Experts of a small language model: 14 layers, 16 empty slots to pick.
Below are experts of layer 4 (counted from 0) of a mixture-of-experts language model. Rows are named router (the router's row for the expert) and show model dimensions 0-127. Each number is 500 + 25 x the weight over its row's rms, rounded and kept within 0 to 999. Numbers have three digits each.
Before each expert's rows: "comes before" lists some tokens at least twice as common just after its tokens as in all text. This comes from a sample of Wikipedia text that the model never trained on. Tokens count by the router's weight.

# expert 21
comes before: "\n", "\n\n", "1", "2", "I", "e"
router:489473466505522510506566492479501470519514518497473489492495570495507471505507511496518469526506483476494452517503458511498518499479475507495530480494527508488493519523497505532518501525468483500486524500516525523490514504511514482510543496506541446494445476489435473494509454445528516455480481503522541508494474437469515521543501501479511501520480534536467532485503516505487555509529

# expert 13
comes before: " | ", " |", ".", ") | ", " (", ")"
router:513503503491527504498501521500496500491485506500478520447504536499474474508507506478510454487530494493475490544524483520484503535504476532516511519522509541532512481480473483470515455464489483504481502459498456523487531501476545458524507535502526490571494480513476443475464473464549519504482551517491504500464519506474573493510468466488510470503476508503535499514513457547491503510484

# expert 22
comes before: "1", "2", "3", "4", "6", "5"
router:470524498471508495471493556527492498511457497524496488488514516483506502470531496463515459510566434452483506504512461514497524520501507467513511548464548503515466469477499487525508509532482470532495513501521471479491528505516548468526499537535528505538495526490514487483507505490515520454439531524489525532473521492465538512543485491499520502498456520496514485475525466500510500498497

# expert 1
comes before: "\n", " of", " and", " of the", "\n\n", "=="
router:494523493493490463501534449509497457543500494495478473482527525487510506485506523490548457499513464498500501497503478502510499512521476473503500501494528495538468480409449471493516432498495508515493535519496483502498500490490497510537502559539505484518500505502450470475505537504539560491486525522496527498467482483491499473515471450482540511503493500500483491506511504566520543499488

# expert 31
comes before: "1", "2", "0", "3", "4", "6"
router:516484507468510522553514474527469477503484551505497528495524520531486513497540467496521484476548469478462483496527436471512533511512483508477514500511522507484452445494496470493513477501480544535475517501503480514478520529503544478509524532525525476542474491474461502460494508483496512514432489516546521505494502487502527538533501482509512506495514493535484482478540489550510520482463

# expert 26
comes before: "0", "1", "2", "3", "4", "5"
router:487520476480545532479506487487489494492458552486488501493536517479518486487498522478486482509499479495461503508508511530537491488497511540494540512504578518510442494457487504467516485507492500540515507511560482527502499510489525497522519550515488505554484462480475477483503479495509511502497535519502460543510501464426531532505484481494501486491508481479462514517572517522488520510526

# expert 3
comes before: "\n\n", " The", " He", " In", " In ", " This"
router:509501482497529493527510480503492501498460501517466506481512519450531524502519490500513518503476504446499482487534449490486488489491508478547528502509509509508471533493492490473542494487437543477497495492494487510476518574503516484578539511540538502523477476503513505495493490467495541508488489554493501560471500496506544529506467489482504523533500538520497526525553493491540506510482

# expert 23
comes before: "| ", "-", "|", "The", "- ", "="
router:483487469499487495507548514553503510523494513485511520479548505535480496487550544480524508495495483470473503500526490474538512514440487515536507554507512533502506512491471493514518486514479481495463538499506473503506482471500507532501499491507503510573465510503514512444482478487493576492484502523497457492511517515497504499525423485439528528519515483484473489488513523539516524506487

# expert 16
comes before: " | ", "–", ".", "; ", " |", "015"
router:463500495509482513485512469481471513534512514534446514496526473470519509470495508483494472553541479441439497490489471512483522549508482509519518532510509542513495507483513489473557478517464537483516533531528509485498483511536512540506512507548498499529481466469455482515493513452526497470480476503496508471511491506477498511505471513500527526500510507531482500477544531561507535494476